Experts of a small language model.
Experts: 256 experts in each of 9 layers, 4 picks a token.
Training: a variant of Adam for the experts, 847M tokens.
Below are experts of layer 2 (counted from 0) of a mixture-of-experts language model. Rows are named router (the router's row for the expert), gate (a neuron's input weights, with its number), up (a neuron's input weights, with its number), down (a neuron's output weights, with its number) and show model dimensions 160-319. Each number is 500 + 40 x the weight over its row's rms, rounded and kept within 0 to 999. Numbers have three digits each.
After each expert's rows: "gets" lists some tokens that make up at least twice as much of what it gets as of all text; "comes after" lists some tokens at least twice as common just before its tokens as in all text. This comes from a sample of Wikipedia text that the model never trained on. Tokens count by the router's weight.

# expert 215
router:563512532502417477545435490404522416439531504449460421483519523526425467526497441547491561549561497489531490567495503533515513572451477483520540489528454533490513500479508492518478517538454522502448445454429533481435514572441536495528546473434479501595518533522465602539475445454494490536462584517479564497485556553490476479485493546475478501521467531557457504563484516510539529488544502488444465484456481554410545528535504479497441529460456512519498447445405530533502515498476436
gate0:510475511519537439550552510504403565535566489522541515547511483498509519517520509504526491510487491417396479515439442425485406494513474423537444460421520512440550518595491437559465519496531479514469501512507442503521485473519494503434436467534528540470503441482445490478519459539517527491517462432554504524497532523504466503501527479404448427545492431504430474477471466476482565451462534542511486523521513454530532526523546509514541500588607522532632508515490545487501502584532500
up0:491588552520501475509567505439404509485529494548477541501504500469494431551516549516543490533529528393545524502445442496438539517548482442446406429413483526453532473602516472578503536488472503550493552516476441520476438426504484540444505530523534467456466479542505522523492462474497542480529504453514526502492541476546525560465485427431445403535414498483545502431457493469468565457441518561523522514531485486496451517492460549520487535519470498431469515533469515503477441507523520
down0:505448495517445542528466433484480530495483498470437517451481553518566461472517476508486511529471424516514525543444502509487468488524536478494544509482541578539567462560490441598488497509491483523535529501394524534516522520559506553527513461468523512529512444456487504434479484564496490494502484470446562569558486553481574499467450451548465523508476551479503535475507460530447558445472485540497494526472512551446497533471478581463424507477548540582521510510487463479470581457530541
gets: " |", ";", "|", " viol", "-part", " endors"
comes after: " ", "0", "1", "2", "4", "3"

# expert 112
router:505435502520519538515484437496456505507447572494571492469528464535451485480528502440550457497476508409488514472497514428462461519534510482440583522432523490447527493506516546578542542537518481486528471462484545483560562516403497526495423535479557471453485542446485477452528513549466502508478529535547476525480414519543385441371505498458475476527461472570521570463561544509435538481526481468504519498583474568503459530532465487506515464518533514506473498427594426496514525463497530
gate0:478542487468477442439407553515491560498534440404558478583528456446470588501464446563481537468520519474522511431543448500497581546514519482500478527486515514487494451541507489450472490537462556486458442499487485545521446548416512432481486562552511508515489568515502488573431519458481446462479486546471548534535534543506467504525525427470482512545548533521423535496489500559520525522476539473509472465514451566519492528526480529503500503537427526493474445448496460507524442495556547
up0:506524535541507520522406510541478540447453483364471482479522497553417463594459520515436514516543521462558438477474494489559586487528507467538473554439518572560508439459511550481472538511447526573503508494563512479465470541422530469490424445534583531531529440466432465520493493464454498456492491501551512480508525550464526462535503481478534459558518549480479477493509502509480531547496492484565565442526499503483504516461469467529483537500456560513511485519480465546500497461523543
down0:452542482534560521539563445456443478526552459557501524467444470591508475486469497540513521429508461455541520417558448539542485450507574503531530501468496529490428387457478484471466502521496510497464459559385432428595473540501500536477498491476540497534525516509492529472464458529508433534483492591443550548541523528527444522514549459491462552515476522567513510485534483558549511506550504488513461535558482569473513498491541497448499486586516525502514504513548406474538457544443505
gets: "\n", "%", " •", " |\n\n", "(s", ".\n\n"
comes after: " |", "-", " medalist", "|", "idae", " Animalia"

# expert 137
router:545504464425458540477488487502535603511558491523508485517516522514480447519478540504469560520582502469546548527491511520455476537508497544492485557506483459514527575532473495537505524440453489433501526531459476467444452446450537496549581531514472507525469446508533502532535455486455509546559484452434490536517485530537506507536477553412508433489467522520456526519539569554501543515498541505538479513523492464457507495465464459450526541504504580513447402509479467460495509545528533
gate0:529533494576533535553500535516526506497538541456559507547478545479508516521508529482556495526512502490571472537498503577518527505434493554554550530540461459516511515453521543496416490537534519454523495481473426519549526492535587502521492576403507551491554468429494500508536528481448457516433424468537437528490445467532424452475492417483516450499553553430477501549516516444382491526499513475453492559501550461436509513516474509487521458489477469514538498496538543504508393488487452
up0:549523531548503452505542504420573532425494447503525490492465482545500506530434513518525510564605460452555504435474575540459497493493521517521612533511523476438504512486508534531426410491524465524457523519510448485486537402561510453506530441495499558472539491462491481498504482528501549515490488496519482527463500485496428489529437469462516485522541524467504447438533535471431581553470510420513462503534454416551502501476498478482544464566537562515493580476480496579554470557503492
down0:418542566520506555449498510439463477549474484543542601587525512544510517478501499501456527469444533466526498471560537466432539479429475563499460435533467525556495540482501564512575583524516575510506510506519467468470507478491506538476557523475471559581443488448527484466476470556489450483545465531497520439483502485534497506526507447438532521511530540504484477484504436455524496448517539509503418481470422545590422484523480445462506491429553484489505495537547570516512514495478550
gets: " had", " was", "es", " is", "les", " area"
comes after: " he", " who", " to", " f", " w", " and"

# expert 81
router:479500465515491519514514496489532489538513528491469425441424544516524503533496469469488498555512474501480560466476530486485462576500503491516534548449425546522479499587580497525531567591544468536515565529496560500507528478436594566547503519476552456461487472456457449441455486549441521449471470542521483458417454543543497452455510438467477484463515535482491498508486498460468514526480526490538499433535576477479488549511490467512551451444526427529529442484458439495433517519554505
gate0:555499543445520451453399450506512562477506488512430460474460545491553506451517459433485546511509556481456505467478457498533581478530532607500446500502481522544539469423510482479531476373490469513492520504476540494493470484479520492548494441504456464453415539552499491504469479509456450478585464434495555448509566473509561474513507495527546462505481577433524547477462517506449522437447500523473576463399504470448503533432487512524466512501497440451509475534496544425453546482590577
up0:439465536475513462495464503512432521519542437507577535490429461524513491506497484500475489582488464453462468448521567511505480475543547468500494539444549453508504544508478503536505416501440532495591544512523502428448559494511548557405500542497444505495552505473370423559524515507484511409513551446532528424526493501463473532453488568586548495483580519463464501431498457473486487491446446462513595518472537414492436487500531480542438432506463580507475521480496551507590447512500521
down0:549531506512519540423447578437423530483545556448529492513493533414474481479531452581481536568528517521563515525526546486500470438555488560472508522444467465542459468485480477449435514403423517500485482487447451521462487491511534490473451513482531502439466548506476540570507507478535578501491483453545488534443471538483535434481496519543514509523496475582513479484517473517474442477517532533481484513523429518506497438530490583551492451473532415545479537444507502413486534516533520
gets: "==", ".\n\n", "\n\n", "===", " |\n\n", ")\n\n"
comes after: ".\n\n", " |\n\n", "\n\n", ")\n\n", ").\n\n", "==\n\n"

# expert 76
router:528502508447468523593461441530535536508498510485471454449621544552458527536488510494467442549490540399502496557501425555526488494488513504481468566537514562509486465526537564495451532492516444521498567477479436527555485539467476554562507435552556572501532521547446513525492539522483573535488490482520496501472506480470502500501565474485472558515519482493591524486471516454545480481471487546488508490443432508478493508528460488473532460470512526567552420477559481467496467494496502
gate0:468504482440472463461546488528481506519499457460581541505466558444548497502555474490596514538442451534525445493498593505547520462533456516502473518456470496497530454507516525584501492488484452469528595517511504528481518561455471509491458515468451477412452463507559475432568544518439495539523427510459466486464555451449515514490550466478462525495533459440559485503457547482519565462435440539528498457449527582453452456420437508588425540511453542522513471495457502461497460434491550
up0:488486542519513520485537538434473499493519619502466598539505517536562585523481557463499589403485495495528460545493402436518473519482543486522598521490547528519395504498488457515462477519533473515455520493538537524553526422535483494486509494505534529545449505496475469513498438514491504498515524541545493507516470558478448457514491463480511454563569580487505528492435428463459463492599486457565601480488457583515455518463491523498467578526409463500430487457515444557524488530474515
down0:496506511470443522442525493498561431494519504507514551484479514560485529532503575513559521514587519480535583558521521461486461569541453519508497432529477475466541507408530497545462485423475492527464553518516520503576471485491411461497462475508558477526537535454518502542432506565506466472481430483449550491482504524473480509445484463514496530470535505421435474512481497410427498491486520494535494474509483528527482498503470531503511484642460409596511465508535490552482550588469558
gets: " ", " Star", " pron", "ý", " infl", " pl"
comes after: "|", " |", ",", ":", "°N", "-"

# expert 102
router:459480510476469464422469505461453467516497459565541548461479518482430468585435488485470420560474517512507553526548434532488541571486492493501554462491506445458502551566454510399519560503491500518500465549485541441505457460471509488491557458501452484453556546536567465524457428506533506369524512513446450533511447520447488466551536480524463480456525483563491507480447547464531471540523581502510499503522473471496483479503542436442477524523502485519491411494437475525463482499482578
gate0:469520473481470503432520562469575481513503499533501429485475445505523518507500439470435504541536495542458487480510438456504483575527512469498481370480518468502482462516443529458509519508544462550492525468521452564545548484523454530462515498487514484428441596485532438494511474501428497504475505442427484481510592567503488447559538550523500498592504498612485478494370433495443475517534511463504509456480486508481445539486544508477496497505476517523478568467488494505512502496528524
up0:459530518479550484478532482546467515542477524440482544495429516494478551559525505518459467408479534475520522540535577541540465444555504525526513567456540529555480551489601522519456462490513579433518496506439452554457513467449476488508519493517577498536488463518465548492455530494520533439546490517596518459464478461442466467506494483496467477425565480478495525467489502464484514461466430478517509576542479484513524478560501525513548464530455518499451551523517549468445480512474518
down0:480434480545498509481497412561583429500550505480540443519478498481482408424550499498540511449466528592518572505551531519517475549561440422514490412465477530532503524568544537493481494469526493515454581451425528500522529487496507453504507485460534444421482497524500484537495525490602499556517479477428511463558515481520510472545478539495418564490487540545494463510473477469462505510486544492542495429488489519551465479542537526474455519490492468458410501496456456491526494481428508
gets: " |\n", "et", "R", "199", "S", " former"
comes after: " ", " the", "%", " (", " his", "\n"

# expert 38
router:514465414476439497494483426513491498499535494431555536478517559567533575519460465513492462543497473491548516484481507538522471541505515547515582465561499459523497485585524572531484533502495461454497524525482524480481570498530538464447457458499545517568529468558481533520573509462498512542483582560525469460508453522458471531507505572524479514502519513535479523538426481486488468515495474525424508547439513493444533580532496485479523467475456537490517473465514435517467525464532412
gate4:505497553483495552466485517502503502479465452467525477563521487446512490509497556524556481479558534531546466484476508560575528556470451530549528508522482479651425472501512518525520489452427546572442454478508516480448470502470473459453540486564473476588556530510536490464487510415553565399518480500520516484467464498504405482485514522446517551449487476470470518504549510515512507504522497493520462507485404494521505518549494525474557474536538565452530511465441533513458518552554420
up4:530492525511470502464453527461475468488384507542535469488499439477524539488499467534473474488557510534538506496553497541505473508527496489514566470421506500589438485515458579514460473494454521442462450449522494410457448506489514489477440506489515426501449492551505510502471467476499562429505440465489480508462510546553488487540535488417471553518504439523477504456476436480517505576451455453447553557544518509505499507501508448456547490581474496508557555502454514522441469539540501
down4:450520511513494494512446465521457531476479567520482469602567441582590488466429556545467475495455459528609425494425507527570485515548524512497506454541522498542498575499531522553508536502568461441488475589556471441483494475467500484485481543456503477516547455588443470523502510488517471535493450400516461554528534503508481522525523522444512526472453493479449472480458467402517528489487513452480486448525500543481443526474608462476495575483487474462498511534506588483517484562482470
gets: " |", " ", "°", "+", "G", " Cl"
comes after: " |", " Votes", " Candidate", "|", " Mc", " Turnout"

# expert 161
router:502533499496445478542441457562549493474437532528481497571520548488538503483596545494521477543472479562563567474493497558543519576450466574466482505533572506443552458505466474472514399520504556473468473498462536523521494502486573505455534510408485420461528449461463469466552464487442466420488461520556474505507558415531516526529478395464542476515465515508469438545519428496541551462543462459493490474550560552457514551487529494473511520565547506568487530528534496545557523483479546
gate0:474545463562505572454476491505459382457499489638496518533507509535564538475500485401413457481415349555525392466519539486501503418495547513468460425519540548501513504486418498475490474493521510573515539492509552448525512456504507541456500421522547541508499503473492467540469511533503524483438525506537564450500518515468517506555472452453556512503526530465447445508477435498565517477498471474516506469548489470509464555449513495495422522521513550471532452389516495489590540530553526
up0:498462506573501562462475462565487357486501500569536512493495548540535534475482503425466464505427446542481461524526525478508537439529539541527509459515473529455520482473431549458465476448511515503467518512489526491577525487479535530473471429502540497439502504479516441509496478521523568450441529474562557473515556540481537463591494478493536512540545524490436427491477489554549487450520522498484521457528501423488513549486499505530377498490502508523539502420547512525546505463582488
down0:460509570504492492516465420488551528469507512446469520495454556447539470429459609512453497499436553552509486394469469476536527567460523522487473534535551555478537440400491478452539428525495493512484512468466472506498504471557488451523528494421518447483551425493493459464509491443515535495483552515472503509584540494528487469478482445497524509508409577561493511529465545461530562507560439493452522571472497550487541458504466420528504546471495502494453415425510455507520573518486498
gets: " he", " He", " who", " she", " She", " they"
comes after: ".", ",", " where", " that", " when", " which"

# expert 99
router:505534540521443498597537486433555509482423458460440540469577503516487516519505491470464522509520514511468510530471456527498511514458561562551436510468520454503483492505547474539540480471445473553447486537431486494621506444479579528477460439586423550496540525464546487456486528470555529485514570515479532485460557471445535514522526495537539563423478448482534504522496549468533465444418489475523474464455531495495457506520495478449479566474581460453508472532519528509543548528506448
gate0:502522449491505472506496477474504538509447522457492499494479545536539590579595518505491500511537497513492485501426477466432554534522567462492499419440511449436423509383474534563478413452537504463518552500501497520458455499507479529502579483397567559578440516528552520546485522549572493509515498528456482541518488504517580511487501473534498583548623490512484479513559550495502510440499559495525514523452504530562504531560472497492553451473434459531534506511407497523481495511468469
up0:512568483434497505510523489533484521555452516469527493516447439528508474479551488599539512475497578567505506552569438490492498440440515594512443495443574492476459499507535513512519519507492464461440522416548496564494485558566575504523501522479500529543439509573488568526521567543442429438520457432498433470508511454536432481482483447524559480435488567537502502480561489489513524453559525499535555492540470529536502465511555497529542514457543422508516449424489513507474459539489508
down0:459512527512549474442516440510524543435497491535455538463490410525499546486473532494495553435460578550508506522473525487512514504424516478469488452450529500516503486472482462541448479467458420478500453514556505436493513488542514603479457485399492480565527456513484507451498553516467462504465527530497477498495527456454574487465484567484593503450547480536487461497367514477554444488473518470465574536503537555599481422529540478491511532460449410485562539526538538494518455499423491
gets: " ", " ban", " net", " san"
comes after: " |", "|", ";", ":", " /", "°N"

# expert 179
router:415437499482453520455498461495547429534463467565482498527484556468546477590559502447576565522531565442496499510476548437551561446469474455451546523515529561454452465542504487527480549478444459466506504475447437514440490528461525539458511502471488523477515488448485499473511477491484437463510518469489459482446582472542457551534498527535476455483487510410513461499484550447472450561559539462582436473483561545477536527482539483586464495480531491519443586470530477501498507544512481
gate0:507520452513525462499529456482525482482504556463543524455510473481497569482543414498478458535509518571456470468506520522520473510497482549483554497553499526495495471447485591462515450484584504438497457494511534496573520539527492447506431458502521459540479573463532437509387526512573488516519480540534462538519492477509508446462555527453543579451519471533505491503507581534490495439499454457507552551564444427543410424554454473498411451535452517528570511520499467538533531411483456
up0:488517509447549517523488490472497524523540519496482504548436521530505464509471591478519483505465479467475436499490519508510511519590554450560422509486501464464509604515475402565528537595548471512459487639547497462421488430519554570430511513466505479457555504538452464435500528509514518537514459508541472490506469513501545541432490489456517498534435490491505469471497477484516486507458500525491503515498493498509494520465496521477580546477512539525482503469507484497474470490490564
down0:482487479586464456498412511543443423402483505556512488510521548461509443504442546445567552543477547430510517484487479452530493507496470529490536486513553523468507482529512524550544538480470514488455440519502542489492479509406555497538580492484442487476519439500446500476547480471512536461510509453533413545503594489515480530581475490499550460450463527405504521551530461471476438529495573469563438446504546513491490493585611438461491494572513460593445487524481525508513530545487497
gets: " it", " It", " also", "It", " them", " they"
comes after: ".", ",", " that", " when", " but", " where"

# expert 206
router:473439487576421528553482493445445475474572526474479495479518542555564505491518408497428538463480465405478489510515486491472523509527563521522526453515527464481537519524564501522529567503533531479542485443433525492530471454515475407534477421483456477521498561453499515458496502464538480474456487475509560421506538558531450500521459507476489474513545484531474544488517469446526507530502535593560538514402498467536496563547515455518540442516512518556541496438502539459499431546468453
gate0:451588527524515553433490500560511478412562499491584472466500549532495484548488448502510484510476518477511435452535516444503486463560507475482499478606532478474439558523472529496487426449497590552486500539468479504478407538540469550504507504467414493440485464444477524528476525495525479515516526461555479440533530526499584432519498538485522476547473515465514528526511512569490419526521483510538475463420536511482456416492547512612494482452456484547482514454477480514539434538573527
up0:506431629496495528463508434584470495513524546544529489492530463555484489498523497443564511494528587535490447497512416516550510561542468509538533481466508469476496460419482471523535505530445491503449406534472495498446487525485542514498545504459462481437468420465512552480473466463509466444481592544501458465515452563455540446493521471511475547524505424467546454487500534489514517606520504505514551540487544514473481502459489516538500521531447488529436531550492415477531485474476500
down0:507508444456433533527473490497491542403510483505502494504459480561546535554570468470519529498584498504505533493556488472522587522511471473508493502513452506502554477568477478483484479515491511404499474431497498532469524445536475513466524574388556419498458511571509519511428522488516412462488528522461613479547492490513589466597514514490516498486462508403556585511497462563522577518523546477537495515518477516520451473428505501486521503534492442476496465453484466580528462504502513
gets: " ", "\"", ")", "”", "\",", "'"
comes after: " |", ";", "|", " /", " October", " September"

# expert 103
router:506440494559564454502510557456542532406449449537512500453468511460480462428512505530459542556470496538453531519447474544491462554499476534503482524496447498553434460540531438456470522453517464483521487522521530543553534445449496485530455592458511541462525453539478436496457471423497548544534531590484545549454523440452450446496469448532490484474547507553547481506504524486512539541544486502534441504539550533548487454491533458454535442487481465536561532498507486537575521498500456
gate0:536523524465493467491437530533527469492467504480456423478543439535544460452500472498492525489492608552513465501472486412398515498501516519458506505545482546489461475441493476448394525518541528449492412537510503537512433534506545485470521487424474523531510514497548533493487536506496482465563501628518520526478577533454497428491511449519535509573515513514442510498497551536502485537495538533546501454515503532467476449508530501486426434485493415479472456528565510454524496402600489
up0:564532507468506489537474549479544461522436507498470468520519472520536475422561463535489512469503557532500491533507519418416488502514511512454526436572485541486451477515516494545496521454578482460492398471531504523553462501500504544479517504474497471510488497488485564467501465522547434545516541507458561532493581497459459410415512487531564510561475429534452523506511494577461515482469465504494538475540473527442486476502523518542473496539484429528516485504604537473539521434516538
down0:535489510430531500502484522400503546500519507480463502424538510458509513586572455519482514515528448478505444527499488498520504507493530502470528529473502506500459422517590425561488510521523506499485549517436552541453488518480505560496454477480487474505531479588491505523518459439523548558567498526532492541324521483472443490523478509490477536543556585461533533543465520509524512581457489487486507505501543514497499546475461526478563512521479516471539518466469504432460760498578471
gets: " |\n", "\n", ")\n", ";\n", ".\n", "|---|---|---|---|\n"
comes after: " ", "%", "0", "2", "1", ")"

# expert 11
router:542493485562442448562482488474485547504523473525529506437491484497510502488447442424484534536480527447588478520538412523475528484523544526525451492497531468511508471497553468489553605482520442465486493550485475553487435524499454481511489508481560489491514485375559457537493502513537504515513537530532436496458516561495459458424496480528562488472485495512527495481475511426502431554502589485545560556560522487512501528476488465549527523472483506571500461438540476438479456504476445
gate1:574580531547495444528483466478519566540423581508480450475480413523434595476528488448478469509464541432472452536567454548556490472510508410479524501428534583478440504575469510518514489459496503596473498394531453502466484498470461556520463477557525493477574507445521501488452537462537511535473478504447510543446570570540497461445542482484516541508545490499471568412502483533526511473466462474476548502552460539540543506484498467417459514510561471485500524465515554489571467471588539
up1:403460473487519510483570493528518477454536499502504532566552538530459444541499488477496427437514548544445443429465407486545526533557509540461500521568488445523517588461490488470489528528508449489534493484524533498491555529553523471422521520454478502511464440499451545498608537517500510476507463531534479477507474499468519451575466500509522506554502538546494445525491433499481560427482480485460504494487495493478444503516487522612557542490455576549555445556528524487466515582394526
down1:447574446539496547495509545552531582543525478518437533462505494600489440499460475560500503482460514483529466440424563480562499443472489492486540505457513470487430492503477478514505388518452505554494497503542509531564429538504497567428538565536498513513490479490530470535530513409463507444539523461442467489511443461498548523557502472418497460523465509474501449511428506564491468561473503484515510526441489485477518504548574536537511534522496476486465517517461548425476359488530536
gets: " ", " series", " water", " show", " Los", " Show"
comes after: " |", " the", " a", "|", "(s", " to"

# expert 26
router:533467539454465529512494569518498511548487526484488501496489542450541530511576414468505458454512411566488520459516516530517439468487503540462436476459422561422512591496515509497531513539560465499468427432458551490534492485462522510471532549467554481533401487565555474482441519454492490412504486506508510445594502413477455473495506491429540563531542491472506535470503520496487478561574456453565448459536431519517530501500499547562484405541445421482467537502486502545501498503506520
gate0:510544589506495471493557568548425483506525473546479498567509512546572480523464516535500571509448455535568554469426485440499503471525424499562511543504475555439530525485447498481486520453474407496457483465496508477526518485500468517536549515545581570508459469522516519456473525511548489458484522537491488511533532512491433551486471502476517458582524508407487487477538457502462493557434453541495521546548479452490442587416487514531484469583489556450500532536438511535495503557531475
up0:481431537523483463460467487510494432571546535520483481567423434516501587498523527506535503532463502480590497541508502522533486539460520463482561489514546546577546529497517510553512500504512550482527503458517536522510508470486467493501469471466519550471483494482602586481526516516591486473527543502466496472559455500505506486555408565514484533575495510524496567506516532547452461459565501461473473512452576500444499536461564450556543533521467485509564512498501495487507503613539483
down0:489570565560480450529534566483530454455486478529498492555468476523453401544392463537510535469577475563466413456464534522460538506468568432519508494419538471515494512522499485504485566478438462534462425571496460545490538461451556473526560471517554518419452538498576531470458470479450489537545500520457543548503500508499493509538605473391525512549520420530478510481513535528505567554484544550539440531476483460561525499465522463498520527552489490450482479501512498568531542473506481
gets: " located", " based", " born", " built", " died", " living"
comes after: " was", " is", " and", " were", " he", " |\n"

# expert 180
router:492480513570550515504513486465471570552589433498486519524499551517580494541539450540403504527480499446483449511452497492460501552471566514492390536526561512513507523537552559493526561505554459513490515458469455563519505503476497426447464458525481503532524574436544490500481436492477511520524545545424458454516574496471514490515482431528488550414550513570494461438461535543596520474473533545497503515440485468563524567525474505514494487480490475503521470485531448480483442534552480
gate0:471571478454554522520561558485488475550468491518541539432492396541524489491538449516537508500543570459516481474479544508492542443527536511477556510452528503476501536461447502536402456490473467532502532480581496562474528500539544463470526500541513517470466501569484534536555501490564433523486473517539459442508513480502567454478532435560514491469539501550526468429537438497551497503491468466495495484424515469525455558481461532476546493546534508507520430503574467484527432515485508
up0:510461520535534470520553527464484543549499533475540546493583498519489581443502434536498538449537511534520543501518544497473492507502465468508463492472524540397595532536548490465420491466525480531566507499447422507536549443546513502470523493512543447539556497451588479509474549507565499586606499463516479550495499530488501508466459484518560497430526488491533602496547484499504474544497485526583458495501519463469504513401489552467489515463458503453521485485498399540473416506472489
down0:574480509499517535531498490500540547461492550571482486480509508530466481486544469466530489462482441537561452502522465445486406548493478504515474447540559493516480452497514459543444502397505510543457458502523529462576525575480481488519457527456467524468515537449499504458511520523454525480496491450508495449492500464510521477507470453485510461504516491475539511552523444430534487483578516476509508424447503560506513481532457433502418483474522504492506513439573473458461362542515482
gets: " ", " |\n", "°W", "°E", " Ret", " ab"
comes after: " |", ";", "|", " /", "aged", " April"

# expert 120
router:519514504480458487490515501479510505492534504479519495573534500458491584567500413429528380441546505519521484531595572606522514532521476511487508454520457472418495553492459558390522507515494498584521522450419470551524511430434490556503522515497493566428417447525474502571397420471496507455503509477467514505464463419487519489564534525456442514558552500501485546543511489472506495550537508502434554504440466456545465472625464503498551461511554528486528472448495517542521499550481493
gate14:467536497517547467532524513452481464385570498502486548437514456464458489533466445503485522470538507535479495483463517539532475486566376436489486478462463469534505456518587446500535512499549532515509486495441508589518461552504497528501464537486474459500497499451521519514520515441538465504568552480532595488501473480524579398487504470572524466491470554537483494488498505464472481529421508489485524513460554496509498488504490467601495548507528439581519407523436576486484542534455506
up14:487575505529496429521472513497532523533441472461502473448541456464523535446446472541547480479480524543598487467426559553448477501519475516476547576472456545469506544554471572470526594522401552504409538529497550479538437549526544525599509468554473500482505460501417454446541483457499527456557503461508539563476507491540548554443487435430423440545596508445505505552434560548509492508494471486520537515484435391503472514502534488413490474456510534495454479562533524458501511486523519
down14:473515471488574488525452556448559575455515473543488531493453509526537498503440497506512476491549478445441503575494533499457547428509498563456460543470478406479520584545492481475477530533488513464494496489502495442462513442498537509474446479513517466464552532460451482469513559514546552467468405577442542525524535566501534522490473512440507548590498517467525570577513467470500527558476550502547476510529519539525491478497561550459515477491440559487524468470536590477484383457561541
gets: ")", " |", "),", ");", " for", ";"
comes after: ")", "%", "°W", "9", "4", "8"

# expert 110
router:510439555506440487566482492430462445550486479583475460442492585471504530456451463475458476504537460467510497520520544561474488483502501513509470514566450465386530509516558471526563608513506465574477465424466450549522420472442444489530478511511569539448553543536590526455529497418544596466473534450497517525468513456534421513521524515541455395425512504522521437507453532484552571514506535520514509494533483473455556511536442415471517535495528544558504487487503469545539476572442502
gate0:488478474526454471482497534467557552467457452515441489501525476514495415449558511518500469513515427512476457575593542533469480461487512475490502516501543453513525492528505462524509530509524471400575469533476511528539609448408475439506528457459412461540512504495540439393545555481485511481514504542591481532517501435518502441480466488533513567472527491452469469457518517513525522488482509501562511489457565485442524495502553482496466483521477477510504466515503592488469509490555514
up0:481547533500442520535494517502496519527466545577504417434583504476466482383507550543447498510499506516534429466544482521490477548528457497477574440507504515541495565470471439516508543524480487418494522455446499454459498517488501516510511507507469390486460530505511570545528477476527445553402405546481533450463545435537548497500486534533466498481489501520497515547507428522518460471440524527444515555476480460499460532551486529464535442484525496580568457565490588485474495564512494
down0:470406522523500496500593576556477486411499499546445491520496520443543492461458490511442541547502553545532496447550543564494539470489451478529533480474525520401461500485538513505432514541453489560459464494483502519516514422571529519475536516485505507499536496555498393519495479527481566482485509419422532570477431492516526426483504565485519443538487564472502461483486467484518574532525526502522537480525480462492526530569499507468571540486589423555471403553553466490475516410489531
gets: "\n", " |\n", " ", " b", " d", " h"
comes after: " |", "%", " to", ";", " a", ")"

# expert 31
router:530465475467478495565481580526507472576567511526473427501540446492536461518508436519493538511510457497440531475484493478484453518461481498499457479454516448430555493441468513457514490526490477431517471429550543548544502474468476529488489497515533482484476553491543487524462519547516512534456460561468496466474465434598411564428451534479467503507451521536447533494541491478521480525535519509518497577449470496551522572503473488508486491508493514537539555507472487513496522492444403
gate1:484490475546435581526458511584508516466436481480435461498449443520492540536466539526549479477474488514510478485506508514457494449526495504466469498514574529501516488478520531528495542472526520547472443484547519516582515559505510538448454540475565496438464536462480559489499471520491505478525422490524474501529478529494574475499488525477557468527540543541485524453466514495520576450523466545494420538543556454519511556483588560488622533447535523485530519524539471522475463513508498
up1:520602524478579517497443505493475468504483533491507486449527552495479504496494518521474488504503473473518484530493444560540508487418542500514511520488531458552497508506493539424545465512499592463533510478498513565497495459530549488533561541432505549486525431558534425506513543521492470494531481471547561436507480507464471489500436435525463526462504493441548460510508476519492458526408491444449479506526492529417482460488452558479482497488493474502506432442411418492488431533583458
down1:615473523504496510538534512479509533471503468541477515502542529455468541496589478517412534470511482559535469494423479502511455529504508529580486542496494504505500521558471455502530490467565457516498561520462557548544497506528499514560519508493540458485559429507465454510521546471507510548589526587545480535521471404503539473482454523512499508426418471437454516472460449578515537518458402500524483507521445509500465549484516393496537529504391488463535546524530421408544508466486527
gets: ";", "|", ")", ");", " /", "%"
comes after: " |\n", "0", "1", "2", "3", "4"

# expert 245
router:479498496458442458508560528437549514514539500495543515524510553449412501476485443498524480463472518461530605548473510532500560497559427477515488499521432512498584524545525486504504501518454473414429493484519484571521617524455479450525497495548506481447547493618492537490559435497480506512581470514521442538554464459480440482499466499465511492522471426540501518508444557555485555502465534507505425490496439591471579517450469510539573434585499547506524430520539486467459497457509518
gate0:506512555511498519522469500491561575499428564487508443499485516498505511452487546472480503548503476442522369550470512503492541502469531463478373538449606506483530486529421549494472468439552526494496540528468554547529485467557548469497513472489543505445481501504563555407514493555455458508537546509504528491441489580563489515445525467513486503493506500471444560497481531458436596526481463444473475525470554539441478469596450492461473550490512534521463463556534484526497472501558543
up0:496525456504535494518483465495466510517488463540434510476510482489471512463511510544452407527510505516498494587500554522523420454505546405491443523460541516437464535467461448491479460492503426430495560461442490473481504532488522501427522476402549508567539517532457578520584536575444438523457523553500499525570569495552452530502528544517521464453450535577547490495526547467549509529488506527454525593516550441460499454588506493486516530506534522523517434515490480494435475465494507
down0:524536539518527542462538600519516501509493484544541497579491431483576534449398552527408560557500515515485550415529520441461441430434486565506489459453505557471503543501486504509504545509458457429522450476520434382473584510547383472523468528543572464506487440503508567515466537444476569488535508416426471449458552569510507564515531482472500521492494453467507518542488485492563525540505513484458522535452417495488446444466493521508498499503511477412455514459515458495500454466540509
gets: " for", "ed", " released", " called", " took", " first"
comes after: " was", " he", " He", " and", " to", " also"